Below are experts of layer 4 (counted from 0) of a mixture-of-experts language model. Rows are named router (the router's row for the expert), gate (a neuron's input weights, with its number), up (a neuron's input weights, with its number) and show model dimensions 0-255. Each number is 500 + 50 x the weight over its row's rms, rounded and kept within 0 to 999. Numbers have three digits each.
After each expert's rows: a language model's description of what the expert responds to. This comes from a sample of Wikipedia text that the model never trained on.

# expert 44
router:499591505557523425431529544528486433505517414529562425493562534507570488428461540532523464542529531496398569419540506510420451442611496507503559449443423554465566459610472482510459459565517504537569535494476582506508637584493512487403533457450424463464495519569465580544497485434465550531500487521479430464621463463442564452491471556478568431437529500494545405447434544452497520483491569467569540566515488443563516557578591523516479489468466554481432466442489516502532483425505455513457542662439586543537492532369531493478467474537481453483555527505470531435553453487510428525459579444493575470535530607486435565485510528474465438539454474580512498503530535524508460457596439537507530477527516545504422452566557480517507469489592338472428516481430511497464463506493510
gate0:520529511441468523472488581488502604572547499486424556580436491498462460532496458491496493549324659482518448578538490379536457502553505483508529444504482525425531493441561500519590616446474435569480397513450430527434424488509489495541511509452547489554513489495492481482512511554604448550529426483528462474426577585418483393436542444414465428513443427511515544412497470497488450440442487526535565574450521479551431451517466517559504518456424498485505414489433494457603461456452571484488436543506514528458548568479539571428484543417521484518566430515614595580522549585533521502542547515494459454442500462528512475488476479505477567470421585506561436450518456505476532515513472477495555544457459548552614479602444484490445495487463489551553488514484458478551483521462404
up0:536504555450576548599516504425498480466389412543484472453509494499426428469486548589550486508469532419539566535540519446476523376530509434401555484449502425586518507491446613467370498434557549455541512433502564497491503508446452523445512534496555566540585522557478542429545479518559571476455473518484582438484488528488555477473487496472509449466478509507479507445475485447499541453510541445438511574545524519472434383537476543496447564535504484432470533545472566459436549567515472531594449635451426475491507519524479514549517526470529492405561466576513463574419565566478490585534506542400611459528382410528469497505486522469522534513557519562482535482570478567514515507470472486473483430519580517513584560480417499484516393463449575469550472583439461479483472374457592
Clause-joining commas and verbs. Commas after nouns introducing appositives or clauses, plus linking verbs and connectives like was, were, being, including, although.

# expert 12
router:577502537590578385525504550605503484466574400476576448409528588609499559463496537468462503553514466489447496466585522502427466462543399494505486473464512530514593459574428511534458476502541508516483417485435601413445475512475585483413513434515517493465427524566503538530563493471479558561502538612463481467504585487422569436519475474474486487456552458454590500511532499396556504490601563411507517536432489465592588542515478476526505580522463568552481433491465450550622495482458488493476591513470511508494456544453556464528510486461427489546561463493452583443526442488566473522462590375504529535505517544568438468474514509428400477497480508545459497462480544506535470496574441528538544496575535444471436413562554501422435460484559508559475553529433522404599513481487498
gate0:529486494529578396528517413595511492459458400465579486518468501481566470489447547544529448555412557521476415634584547503462539518542549542481544499491496517471558576507491539469557497526514488468530561515506473565503363418479504487518448432468537573600467510457423570428448478471505451488516554489491545461464502441492587467449484539476393477513527455483520420543437475578534429383480462545502515532439546555476497529637488531450434569540498494542513562550583511479469429588460538489461457555444501522563464452510536528550500554520557437523591552418565450588447516555564478574529463455516496463568480505596515531511504542556515509492408487422508510509497545455473584462434444512530416464605498420520512466433443528508526521456488524360557515545542561462552426540431429
up0:472562580564578447555491520606420568444430515473477451564594659524519456465495529532470518543503465499530536460490561479476442495564525487500553527533490422505527492489615529441535453555540505526465485470490521455504454510551488523539601536571590523516471551531397431454569524498478433459505505438455533582477522459508553527541522557489537487479505458561585479428516536515525478507560513442473465446498506554474500513492533491563444531586393557434481483532451559472442590562549455498556430500514587573408482566437438568526514615491504546435600472548546499562542490589484532514504571423480502550495512409590539457508449600501476555435569474539420489502411497617474509535479484491483433423429481565570506465514595455546466510449529426616474502475519431552524603497480469
Short mid-word fragments. Short consonant or vowel pieces inside words and names, often after one capital letter, such as bu-d-get, Wy-d-aeghe, Rew-ind.

# expert 31
router:544579449558535501458582564542347424494514497551521501463491643551553537487461547534568473559511562443400527476549594526455561496468410465456497518478430564486505458542461488547509475548537437606609503413451580433482563568444567384467523518534513507506471535527490537552520507444458518529457526487519481468556474487521514471483473561473488427382545525490589450516527560479475522420537607496499549503480516459535492575526497588535453576469381544522487480507538482515521501476457425532465561480451502501517455537496517483523512460497491476464558590508451579394554396599532475493444525486515525465616578568551499538532559564525363442518441518512417475524525483538572516461540497554487516544593519519476491455524556486446368473447528459558482578554459507412492436509460522
gate0:502537487530510538526522524494466420475399452466483479479425527457508467529575425483457508436374566422491571514504458513450424477442461494508471460426357520566434447489493465522583560501500465441471497514476534495493572555451457483497507603439446546496500425570504520520607424549522480519436456439454483422581484529518465489542559513479377422434492484473428414447515559537569442465366490521576563485451447532632505439474411547421475456511393485498499624531440567468584541469536462435515403478453534534473474507518505529545516484482499484463570555394529515494598551498464572464483513460495453486418476447454514527544491448380582461463558544548422569516479455477527511424518483518520469483516509470530528558542475407461527578436479449551438469485477412482522499491443479
up0:511501547431479468493531585455527507458413473529550568610505590524467551613548484440442456553589462612501493505434500476497609515461449459545516476577487546476531469497544547528538457419556492444477520531516464468436475505492465574462443500469573545481484450496446421452550498454425466518454467464439436570500452454487492494429447476513541481550520588542439472453532511421587597465621525557510510442478531534505520521491585515466566572511530449449520507511515523535495470548515469480478461424432553491492453484591525460511548458482526510426539521543398453502412420449540532507511525510486460412578475514422432559521463515534377493524498513354470458461506581577441600554584508565490485465422435420561418389550532416494560480466534559466465506472506496544476547521608406
Table cell separators. Pipe separators between numbers in sports league and statistics tables, plus position codes like FW, MF, DF and minus signs.

# expert 38
router:550469484504540427475511512518453496467535432536520402460538505494518524426484513600489478526544582405453564532550503482449497446538437460495538395434471578448578496530405561506482508569553504504554516451487546447424576560474602469488540520421460528487474523583454585528521431428450501557478533535521449478549488459477481411506462599462562489465487582503510388443466523519476555390499598433513579486440516423613526653563550533581438499483458567533496453489507510537499488512495449494448517546473528541481433555402535476475515516578497470442571596524419515438557490503530398536453603540444578487517531491513450530435508558477412411578380545499451412455550481524527477469546461513514520533557567559456506489541578466474489420457560455530467496504443563484545473450492513
gate1:548549508607516508545405533504594484587489552577479490488406480535470481538552589479474511512547502464470551483485486545447390506443378459513455528541477466539438454475508427528499503434486468497407502411489554553522544463587526511549509494540504518477516445493486412577478541506559463450529444468528429484536442465507555437502505520471474545409586568508477529490464530529532519400393562486543518552504440542428487453531490497474487542537381557461471477538426475421459525423460568574533459482544456550568525472549516534366520587437464467513435514326539503473571547537505510421545405509534571423550558447515450486478567489517575481462515527453465428472473547563518596491467565532452505510493430542598422471504445413416476514428520576419506553472437512587495493459554514
up1:534506481349521653473515470453528544565492524487569465600433578394473468460511528532592484567551498552497493400529473533574549492492540486488453490468501488477485515522497490515440488495540602577507435606543491504512494469473455455470449523479434479606508468494416510508545486469566499515578440476466460485485500435429486531466477525443496509459512388549470422486437566528594540455513394582571512486497443429509409455410433498567523526431502448479551490385460477467529517483498455437427477460566506492495479505509459477529430521367461620564520456477451471539600412571482500478457504470602466509490537489473562485518491485464472507541456527475513502534429473540495522529522506527567490523457461420481501582568507583495458514559517588624519404368460567486577534526576476
List and row openers. List dashes, blank lines, table pipes and heading = markers at the start of list items, table rows or sections.

# expert 43
router:571554486472571490496611501486436491514546400480493486475530560565505509477477574575582482477558594450438532429515522519460528465537423548456487494388441545448537463533500512549490444553528487500594513459508539429507529600418521472521552449517511539473496502536442577465515471432470490576496504530472454463560529504473608505475410569384471413443541539527516417500440544427466556466527610515577550546442467475525566566533508553491520539515487492480411490511548547533494512415472467466439524571469546543495433506497558442484592477515484507454512531595455537448633365540552481497473541446498596463557597543541479534435585555530435466516498542536500477534574541516560454408545458561480505527532574507442497425544556458447429436490551401520430537585465588485558473424484539
gate0:540468544582550440449538440531481442544407488464563520517454455507492494615508435388510528555529497495474527492486484482528430440461456589621566466511474529528458491481496457526575491639393475408436472518612533468504403478516517438536493561499558485420459488502621446441491422499504503480370507452489499473506502440360459530551576485516501409535463546503527465546439469595534388499445523488546529567502541502503434522484493448467597486505502554572486556543471545511478400559481597446510493524524414509452525619471459499509505502494424415480544529472461475528592599452587547462423496458537481418535515471475448599508497511402457531477506502440425527486543446487595543551454499579515460489515456454506475534512505517500504517436501521551461548512556527590558457527536575
up0:488381456532483485488567540544494480475468541539497502431501520520427553473498588559483462506506503509397473531486457518605431458544528469384447532468512561495534529445550420509569506588530566463487494532488551357485473400488474459492520566475526542457535518491489471459565549476567552478438475484523452610472530545491583552549526595532548487450446470507496391453564456515546418453513546502608514415509449550530557482513463434554478534427482404342435545547603548417419507529606507495554463488441492507534428546473402554485537434435542465419475530528485527458499527509456504482394493546479482453511452504545485521556437423451510571508541521456504383555420595443567468477603473548510485453547550500530449533499483534587531476457480519474563511448508550552457450578469511
Of and prepositions. The word of after counts and nouns, as in 71 of the, out of which, class of, plus other prepositions like about, among, than.

# expert 36
router:511560510590562479473525505566487403465542481536507433495514525511523489451465512516570460561498480461464531439563529509455443473555516470464578458444456580492524503604474478557454440602559517522616492536432521452488583584511506436484573426439456427483477550539478599520498451476495518511479493519491463431607463408491585486489476520498520428437525477513549429438439528518487561454476612469590549533470492444556521492571518515517496545451419515491420454451503494496571539395489454530504547625435581561471457512369510515424510471493456467470524582544480510446538477483568472511519548385481530416520592547558435562465517506461413435540402541581488496483548547543507476506573379536552557533487519547457464455565519484517469488498608426514426482554396572460572452451468502
gate0:413497570533489421521438397578490559427483563471485503460437489440553469548464447491436490571544574492472465483459439487596511519551463499476494541421493439472564548420542438429448479569495480415570505486464451399455537486463523444495509576531471534503513534451433558525473536545500623443436541484521460525437443572493507489419581431490466540596548493505674538448578463503538455463495532569545521543504554486561612446443502503476515474411508476539499436563453504514542506508529467406510463580518424607466521504442399561529449581489418548534494584477461518375544538541498473449499482576385535501549521540473543467541568437472495475541540442510513458575517513463526559498478547440526541473519446531443455477518524479447535581582549465499649544492455547521477548472476506
up0:485504569462516479567537508404507520489575494489511509497523517477549455493554518533449521513458449439492562501510537440533484578498482466527449407479538540485383470457507462534522490590522496466598612542560523498511580539611613517503507487458483416546544571489458459565515420441427533533535475450495462427592567539449590532500426523451515570434519387573512459455505523430552461538431468440538521456444377525512465547470484548600509491499503539399496554462490472455538410496572506477444581495546449484482388428397532395492493502466464544506488475624539543556455448571507514499513538479476513449556519493519488539492524508551612511545475504440422564483498467518478520409502526501464513509601509483425520512530524441478527555624562434443429457461484534515602537594600418
Copulas and linking words. Forms of be and connectors in running prose, such as was, is, to be, and, as, including, often after "It" or "which".

# expert 13
router:506539402544575470474567631548450455463545469499517424459555519473514532504424496513480486519525547494444549476574550524467363447498524445446535444478474530467500450547451569521402505496540509479489478515483498482456537516528553495499592439513425497518390539560463539528574545507540503488474613537521488422544563509508456455459462567453510428439596510491504481360546543445456467474550473502502510550467474442571577530527559582538494574497449497533426424472501510546595519426492537536466561648513536561379385531514504429454481416567447469467484529581448571543513437517525431523539557495543513507507507473622428560429529528465536423466513497465493457422516440519467413453618504551583578545547531513462488471516535450428530465486478461592414515487478529427518441484480553
gate0:465524528578564534580536575508389570614595472513523508471438583553526486425512469445529540498520502411502503480505485546480456493611468526600515510557489485483492542443502488539600468420494515511526431505511471531447536527524526452508516576481463465429482486405465416493529543544425463477488525584512551478571483457442467578468600553513528527435455500409470544499509492561549439491432480429512498435533499509498527482469450438493608546514519508537484463552521496448501480450521521563443470546649564496519485651491475499517475514558513496556476403459558418447519407470529449532453530580531427569641499461547541344443451455584465475496479366465516530491506492515523558479446476522563520440412528560462436528466420594508458487475478519521562580551525488487488439438482438
up0:547504456542395477540528518488513578522476524493594490353427462488410586480539471521579476477484606459493518551549484499505538526397492577539541490535556516493482520480529519524536487506481460493531450443469491455452429374480491493450363485432570362548516531548445485529421442526513432484469433459445454611490439497494458557524444484528443559477622574617423490527456469443469437574550550519457480484456489499510496488358446540530527494472560453489485517537480506455517458422515487470428472625522491442499498586554456460571537412449536585576499534507538601436506562517498532527533534521563445575446519518505474417479466421512544411506492470479476472478513499400601411515467537464530538439466517420499422464508532502480464551417517494560484559516523587484534467511523539
Countries and demographics. Place and nationality pieces like R in Puerto Rico, United States, American, China, plus % and degree marks in census and coordinate text.

# expert 5
router:569513453605500489535510503517481410503586418487599491394583495588494493513461538485462473514552508491409541470516572510383482474551491429531516453511456479481579491537456564545428467534584387550531425387449550466468482542500497463460589467471508486440427525525497481474520524389451506531520557565509508470513590484453529448420405549480501468364544512514573434546583510457468569519533520461480567553479473492512552545514436462482463596526424547559513496496509474524521577431475415554467518539523503543421493557434577474486484468501419438462526527526502596506576528595523451506444491450516484523566528505492437495538516540443448488561486544583482434439513492543527473439586453498517609512490480522516565457550574474345446457447576475579445480442433573482510521433429527
gate0:525492480471507574499432562465525410529503453446545466458467500551462471495416529459497463468367438504436406442505471526485554548501454438442404500535496520526554511512632471487549539519425523598505461440492501488564452598410493564434419449491549468447437413536497481516579474551592548531385492492527421512475460520529567479501437414448454503536512453497554485524561512514542476491436515443547477547488488431533445593418531483472424481552533547459522410509559592469505452462560551414498491593539469511565503536450453466547570484499525421446490556459485519474431534454497571476545477450474506437474576468515517600542469518470545357561607465502521565471542437510437576518550527540539525517443553472528469521513460493594433606609560533503617500554491483508492542508539414
up0:459478408576577529546428406481434595397397591501596469572456439456507492539527450430449543541563574436490451558437516509467513412614495489565549463508435515555490480502495489489437447481467543476477489479516536493401511569441589524463560388499617498512477499520473491451512409508532468528532467436485501537429519497477521596526463481545512471513510462483491471494565471503464501484548542583506535527459592550457446393505488519521553543531465496432480527554504431542390549519432503574467582438474482518463504464504504474497525509490507478443402472438508565554465574514523495619516435468524542450551515480358540572370560542489436525537506573490471454564480533538587440534480487592514530457553397531500475546491515543492488562526590542567426500531428579557470489530418530
Mid-word vowel syllables. Short vowel-led pieces inside words, often names and foreign words, such as or in Almora, mayoral, morceaux, Omorowa; also au, en, is.

# expert 4
router:578527458552570459495521505525513508477654436473519459422570569580509517461494594590599459488558603471386519430558602484474506489499394467511458460476494498480463487514480472581489409573514552542626467479407568405449527493547522463455537523491511459459406512558458529534545535491437513583424501527521484455499587438396573406474480541473523511394557518446566473467577487447485531504486532459493519501423434515546546595498476483568451600494400571563501488485561446504536475455466492509458563545492477563495522511491491456484489450508451429503519601531517558463579464501539453488433561431477543504558527596534413537540516540516455488492490516522477405485588493534521466484533475482527570446561596512404474429580518526420483566513487509521492573530451584493465509444525476
gate0:553481469472516485498424487439485456506564589522573511502581535563495475466484478522540437466501547474453528498582423548478500455472571552486349473442456565506503537514501430501534453546521520511563415476512467435601463495460515380435506478511535547453470461473533504554495574454549540521587530493528483416492470438480528418447499556513520512539523499403525479510523415505591508501500451413527438450455684421539451489431521390546485516464507514551475522538515428523489408466437435519570566529547495528521480442587565528489638415518464484559522451488581491435549565499511436587567536530535542460561514386564508525447499464389488440476491471573480434492493491547601490451471490557535569463492535496469503531639511558473434507461514512476529616562527462598537512508484490
up0:519542515462551512547536511496405542453451499524514463522500481489477525605542478437514573533492500502496557532456526368463460459343425490527543496522446478510471532549498540576446411487453440475484506503547472491462491557450551437486388444512527477507638427462487517480550427455450544471464583458545432569529454451501468520570529524471561529577438538510578418467585521454489503500455515497533533492401543485531492465538440577564501473447557451403373429499578512556440457544434476560415419568611595566470520506516496496517483431445429457471462539512506491482563558598491587447493509519454449474432481431532495490560521494522430514542513573477479522515545569500416464536529489390518424463512432637570549519420513481425459437506507535467508527461411581557490550518537504
Mid-word English fragments. Word-internal pieces in the middle of common English words and names, such as cam-er-a, gam-ed-ay, Wh-it-worth, s-ay-ing, six, four.

# expert 3
router:492473447603612361496573566515490450496547476526563430450516560466609528512535534551463400541520533451513571469534575494433433397438468409503573463453446489481521450463435533462454500516558461483510491463457564448423595519485582483475505432516494479511467509547494558566506541456446483521466593529586450488537531535482505482457463579463553375489561568439501511495455615427498518400524545446514518540492518473538531478524536611514445509434494477594438458448510494550534508453476434559425517536511573530476457602471437444421509542501431445469510520519500520420525431548542469488515480458503559409531573567568442578544520571428536426509435514491394507478516569531535485398551455561542528549525488500414461493504566442431471497461555479474471495554440510441507411447444528
gate0:411470526421559472588433419464594481440482459528518442372428518402513530532588543574502469504484602527450514494477523468457515455532526470538495471367527561519523555459505570492593524503505511559418588542550576561479476545549493458523531408520382493527426495505563527476481475509586508461541430472501606468515524401490431434492569518489442525594494491481541463496528480490524432514522443523564420485551451512479455484563510545491540457485590491460513557506484515416466468502582530508565509463499540433584443524520541400607457549541465521475427549460481496538524534535544504493503547479475557485467486516471519605529489589422538576618466561507484477448581524459519449465486602572486433447576433433441507599533535412467551489527496478507533530490460488502567563514578382
up0:415523466459600519432575564604602458401516320547507518496522507513493568494510569511492519490442483484495431467449453477503467514586517516574392528545456505578464464471458407509560519598489536481549515509467536464474560577447578429576564612516453582480513519513587588404548472532520452475502452487492534498477582485457559452553460551492443468534511456538503486546428556525515462480511640542479492433450504625502443541543419489564504448552392485541494521466534485460488458486483483403437436532514518497543465579448536529509575476474400561582471571438409522551529504514518457433476533483560521556568542445462475499532479434498533501488467501519457517555520487444549436527533544420492509494488537452522535540609515440517497514472571532510555440520449406467600572477542542
Countries and place-name words. Words in country, county and institution names after "the" or "of", such as United States, County Mayo, Netherlands, Labour.

# expert 27
router:527483523554565480475521488557456485468530458560515475472504604498556588444503523527511416609500656434442542412495512520421510502507448466467618506485468504474504469594478534536499503607546469519555524392396509453521591620512541460449560465529460524435485537513527578536512525478421543478443584574548487496515483470465524526504481569475511435492613546510565489501515605479501628421581577462514508528437522453535503541518513566543395511437444529583385475473533486517492540455496452504398463523500605550475493471481566470488554484522489484465517523543474531468492487576507408521448507457429485489631527518497480548495574546477485432523412513518396528497487556522551527454514435482536526525535488548388492468509516469471433441428571472509407507474420511375548460490434524
gate0:520607512472533537550426422456492492439534557505513471435511558446555467563538439502406562597449438468540491613507489540569467514551535483442563436486460477480518459350460588503536575520482508455593456524555465521582466463585491473462489358490535528437499503513511536507449519549477536624347475415510540456477511508503414560558432427482492537535461457522451498432499415560494436553495486530444495568441439438512506520491494513486528483477450441481495493512447498518457432512507510498556473470351514500502477371556558407441548547530432458559497587487583440475570399506524515464548528469517510451547460481489462482480544490498550486519543445514415486522501557434430563423387528416508558542520429509449512513517533466486471492499452422465556415507475585515544448570547526
up0:477631494487539507571530497400539489473529451515543488513543542451512493452452577472436532517520536471503454509568491461511527433565508564436582460528643595503505457512529529540462477583460508501511551380582445511602563520495545444436472477608542451441464550476457555470518485550499498443493520380545512591488443516507534539503467507595572599574512525418498489533490470621626509478438603467453472517447537490487545431491537486515521463458333460432487494457451501469523453548438479414578507566482455453538583463496483497461503528492556486687476464498527500543452449466481536490515504510504535478556494455520513428545473458481472498534576505484577527440479564511465571520531570482478463488459429536508432508516547508537506552533362502549422483502534542549503610426452520
Place-name word endings. Last pieces of split place and proper names, such as Christmas, Rhode Island, Thetford, Boulevard, Great Britain.

# expert 49
router:595511489527477454506574551540470471507536438505538471433527494482587468463425488511520379583555570438460506501542503535453486463530406470448585482428494492439555465532432585511479470519511509509506465532465505521392587613459498465392562512398485530470505540520478498518527443457452565543474561523467413497569460503485496482444464493451498459395617535493585489492436649444451632472580543506530543537502434463514540481553482596496485528507497463607470467397484514529571584437517478472399556574457580483461445530559442484481484480589442525530535458508542515419557419564552449561494527479463578476497565533489477519461620556486520446539461538517442443435557540538531487480564534527556560469514532521466470406484532460421422511456570434507484567507518505431504489428490559
gate1:424591515543433448477509466483496550557466503474534435475476498531417474556563536521520614551560476585455427548515484508489516564582441575563478439474518566566500588494462462425554459489450468469456599513496475543570516513390462505451582476540406489422492467453573550505442507505429649519558521616557421537472548524447515465504537418535500557447482587438584631547410516510489404490502462589501447515465539501512554435529510551553410463458486473427514537438461480516482448467509404518519537446542466476564600585459572463418449478481472476462541460555492455484502496426481528457492498535458576437472488453481445465416549434478519434559465459442523496471444499537521439463486534441449549474455468545440478477439534544581468497538466426544536466483415515532392541509466426
up1:522543470586510528441542559482484531529518473418557568516436439541566481512475479467477503462478578487520487499524398432450492579520450564539470556513513476538518462425452538444581585598543526588512495460510596548532438447494518460523439550498589522425529472578623551550550557453503496454438456559520498495456499507441555513527502428461530505536524456508459577441483488436535510473545434509582500490496545502466479458550480564485490420407378492548474504483459492515570527505508480528539502518585486473572537480357525592464540441515598555532606468490450493503486467402474449528503444563562536572425496462383483523574467437487492475510484490433417498485531429602571522558449530506587530589449571548546462483596570526544553453455495399500522558419508473456509417467373487
Adjective suffix endings. Adjective-forming endings and adjectives, such as ic in Ethnic groups, al, ical, political, military, often in headings like See also.

# expert 18
router:545598431529531442478583512620465424402569448505527508493508551500607506502425605554542463552542539490534507505566557518517470445546505481430499473398477548447501468503465597556447528525546484586511474559499493450443619500489570435473523521473468530466462463564522487528555464517481607495536575547520544513509557448403521390416465537451530454459579502438568475425497508492429557502484526537526546557508478508529505561521524558541455527400514589504487434490541490541525481389486554531465497530456482517433463504488417421458467456529436494412514554591445514509535392480587495530451486465530599458554539504562501565432504582433458345489517545509467432437475489606554398446487508546482574487558537505473464557565474464481476505448513455562469451521446508492494386474455465
gate1:515475470515487473581503489533398506483517496456462497502443456461379685519499550464583449497559499537427577520575482505541470471540470445526565535494530616536522430402428393521458487540534468434476557450497583586511605484474451523538442415436521509522595422440512455579509461597540522496624420505527437495546369486491556493475451507598528533590517506391501453530481523451517497487517529510525424584527450436563445485441501501499534422445453531480502498432467525521511462461459479586473505509467477470457529519462423560353572547440503520459531503422509491530460491503514504575630524490432482445493519470513433490518521455543456532533540464531493528517474555477539522568388432519381490510483530462533541600513553498491430543511487514486520452508482442495499512427573537
up1:536508572539536445413549481480601493514572500515491468503428528526515540484467433453568501529498563560472455486454547453490486494535581473495514586483547617473550446456551513460496600530523415424387513581465499535524517435546507580501538527484449594540382475506506495545563429387465533507579495536508635497498500489400417517477488484497526508458534381608435440535561517580526490494529446498543526450553483542547585493517555434487448453462419596422430589521467566550490497472565540611518568482454605497549492526483528531556524555549547467531533430499426480433516510575510504516427562486528545458438562472570469488445561454416406538474490441508465453489439588481547492462479558544494518424533461553499564588517531475502510499459552506521533446552411572514471557445469439
Institutional nouns after articles. Whole-word nouns about government, service, war and parties, often after "the" or "public", such as services, War, Party, government.

# expert 16
router:478511503517504490470542467560418463468530424583465455463465543588508541395490549548550454594565608449437499499547496534452498428545482398406551480487493465490542422516414526563490509537564528500557474478485566493415602545447441442450559501438475503490455463568462572568555481511467590499425536558584485460611516484463588520514453532494448482422511500435566460488452584468424537455529515452553539523457449455557513493532580564591473499471431529561468476477532501515564509414507486605444486536460505569373501492455493498449589513493462456433488561519444495494518490517463438535457504464475547488586592522565491491440513585440449451524499497490433471382492551583552507418583433574563567518462543565446451491527487453483461477489513500485460539562430526473642472456497586
gate0:473478579477510474514471439464471543560526452501477505441504445510505515441439492402562450408453468518450541529477466582533447457505481402537412552531515513545573540496552567456495479486427517434567458506535513573435499462481566541450492513519603490499482501496442454540501442432573491443574502462575454538469535478523531444542453434484521535467484495505532535535419453460509498432518483520611539390563388570499556463467538469481432521493470598379483517462518506570574483519556578506487490565506503569502378421475483533517406541575433492521504581488519476570535441556543622563583513532391503466554411505562561464416432365450579516467480454558447563523615513548485457488411459450612517473450443560497481563557449490514497455457488491559476488470545561521571536483537496
up0:540507501362440496440517543519535483505511584501491496501532523569511500474534428410531472553425601449464470512591480577500521496529443458460505484439466424453435397429495572477541492506455529624566410612505425541535595513489432581478500489448458466515459545437460531544516402547528519594535479497548404427511491493494513489497590499448505507463515408550579409503472518453477457437560448478568540438510448415539488547598509472481511525516470548520475530444486546439593532416577518567509477496429460513400428576563458479537560424525328414467453417532557503566575505520520515578463504498483508469461519536473557546473483404408408501491557513549484430429508541564470470428519486480461471496505557543569447523474481451492485506486541521478492570535472524492487532393505536
Quantifiers and numerals. Quantity words after an article or preposition, usually before a noun, such as two, several, many, first, last, dozen.

# expert 30
router:508567491558517479478556517550424484457543432572509481501484597527539556464499452494650428609514563487527511510529567543428444524523434483461532446468359450510556439571479475565506513491571457552614457502420531457464509580386556401479515481464495424403445467581472515579540507481489554538437507529566490469539517473481621469561421533457443391468501570503534478479503587458442524410508554433575563525450467447551490472530589554518507547410531521516478462481548514515561502379554469493507472567508470552426395530475474479461538450527470482418496505521460528462509484555533486549435494422481509386598527527541502563487541539417494463563462488517456449429575537474529476511478489536530494585532542540479477470523479402494499448498556465541412482581473529511563446457511590
gate0:451420585461490548498458517522567494516494485532481592469543542486369479468534477393390498477443422530543478462431600463501578523452492503525511481567428481424520474514532457576562493500511445440478465511481464424607488474481486591588455497538362493487549503544557418497495544521495483544609435655539423514507464462461559459553529432547502593531566522522524471509526491531497612539464524536473574552515475514410491530518486395577452525613514566513460503457582467550441528483467532422471453489507539512517553479548499507538480448469491434457530549485565541455452528501599501447520512520469497543493499429419483485552497444556453487484556498539431548523513595357522517586476467432473586595467547434471540469512497471517395514498515423458410514483492469584512413459486551
up0:511424470502537495470563466500501440469508574565382474536481542510478499507487450533417491529419474529549354539575490557496519578437511562401513502452467468541569591453547528404487491505535460503492457479502533577571530449452504529506467492470502467517504586548610431532489490547502392538466557432561467572574614511558437478588476545463523473448488494561495534543562399532479443476411504515516463524424478518448572412488462421553393504536508475463501457497522539512519529497552439447450498421530495543641549538506557469568423474498571447465513567544480461505507570470512547592484561419520498474503416611449543518467598437444554529508485500447466452530577465540517528477512540567552536492577466504532572347563494472573421485514497460509566445541529484480565430524552469
Past participles and particles. Past-tense verbs, participles and particles after was/were/took, such as released, located, held up, took place.

# expert 29
router:567549488546534443474543472493487468495498440547543495542531513519522508462487532607491484554577609430520575505522530469441434474469442501519554472425450522417495459522411584513428486494542435552583486478470526495430613528492584393499492501489438494436464600507455606495581512424492528599480520549495406492544525448421451495441518593532498496459533526448533423436393562499478541508548521452545565519476517437535493599572553589584488509494482573502491489459507531498499499486456513498438561475461529512427463575448466459445560484535491474461557527526436544441528423536512451541419538519519604489527511498541447594367530595407464403527411561523431505499477522484481443449557476538551583540504558516508502481493570456448445456434570494550360484542452481441564510417476554
gate0:434479452516385501469495457494436519531481533466490474548596436511585584603490517466524435454478469533589465563544537575474507464460391533563433559482442571473466429558584446593473538536501439491608505531465525468442548473533492452502435556559438436463460506546617533544400503516524453482491479473616474441488526489495413505490444509555487468487473408496376551486553426503516480398548539463544544435535514584491581487476504472483499436478448421480617470460483538477544476532473539522526521512487468545533456550532458477479506416470509467491471508562513541526539472542514522530515514453502467573465527586503546589452409479581518503441584486493454555477536611522552472587536529543586555533409566503481430422516525451466474546556428572492610434497426451540418504483530389
up0:478434428443496403499545532450507505431509498392542479474448499542453464450547451473511571467585524480468518455440469548565479517436425473429503599515435467474559448530483536409555495489422520562530525574587544470592498520439492450486558512448556554470458469550474493510467611431451431395524577521441431467579439456508473538514554437503587564503567531515498545546536536555495547537483546545450414525517458515503493419547443467530481520536546554457560414476428472496363510433555466473450560582433514515529478431416506487535577526514466520508500591561508489526448454592490597519517464495428622488512552530429360559510559527578462413432507497572509480473547590445546500465516510522526507530436472553460434565469503495419505502465418615493493572437495477487540521515442526
List and field separators. Dashes, colons, semicolons, pipes and line breaks that separate infobox fields and list items, as in "- Country:", "Label: Columbia".

# expert 20
router:497539522560608462526487609606474481491555504489524420442541575548504472554539530522526455521515600488469543472555603512492526458480392488536551472473469554374531435481461539513483436548564504516578488462419578437488474448449566411464527506564479503461444586514443536524504493493480535588363582555489547468528525450470476421450451591469480482423515525478553471476538501438558634463577568425512486533435455466552521451520509547547482579518393520560429498521564534558583594479492434499508517549489604593487478512495554532463527508499478466491505547549534556467515471494479497468506560422509548442569564551550494548447523580489440442511413463569430532482521497585543480475555458515530532481512499495365518441556548448449403455429545465578442527446467510436483455473474571
gate0:456423590523414447479501514515457542484485490447402564489532496554553515423577421466437492478517552513495528471600566519447535478465446527521586491475534361478526517468467557528485499465539389522464582436450474543442464485569536548492535511495597454512541495493483534464496496483492535537397487509512477474632492544510456475435417538547422616506454496451490509598478502528582545487511554551435470464472579440510473572546523426524515560436593610508476519487505446450549617428563445469462508498428580409523594414507481519501515546553505490545532469514509495513557429467541549526497498464607488452541583417527441509482477513469475485402480513596539476604593548506414525510411440505507453421433620535533567454570389489475498543481570495513527510491545450493513498520470449
up0:555527609504560497529502479514534486459432499454471605418460393586502494426531493577449449548431542475466478504519492483459494476573477505458403492499459561567473499432523450482392493635409466579530487562548511516583510485484465485424475503530602552486508527563440577415509544476600442509480453491445480506523471411511543451509526460408490402515438405530498465451418521597517466448534519461497559486558530451551513554489628431457535408453466518423598477513492545477447473436543395499532515406470421445432521507443472459516492469482518496453434563485545511494501519486456504510426505563531520559575531480489536473468442525548513519488517493577457472496460499601569541428601559520458433517503577485528462513615536569475528623473512534472515587380452466493477506521510543
Mid-name word pieces. Inner pieces of proper names in sports and results tables, often after a capital letter, e.g. O-ul-u, On-t-ario, Nig-er-ian.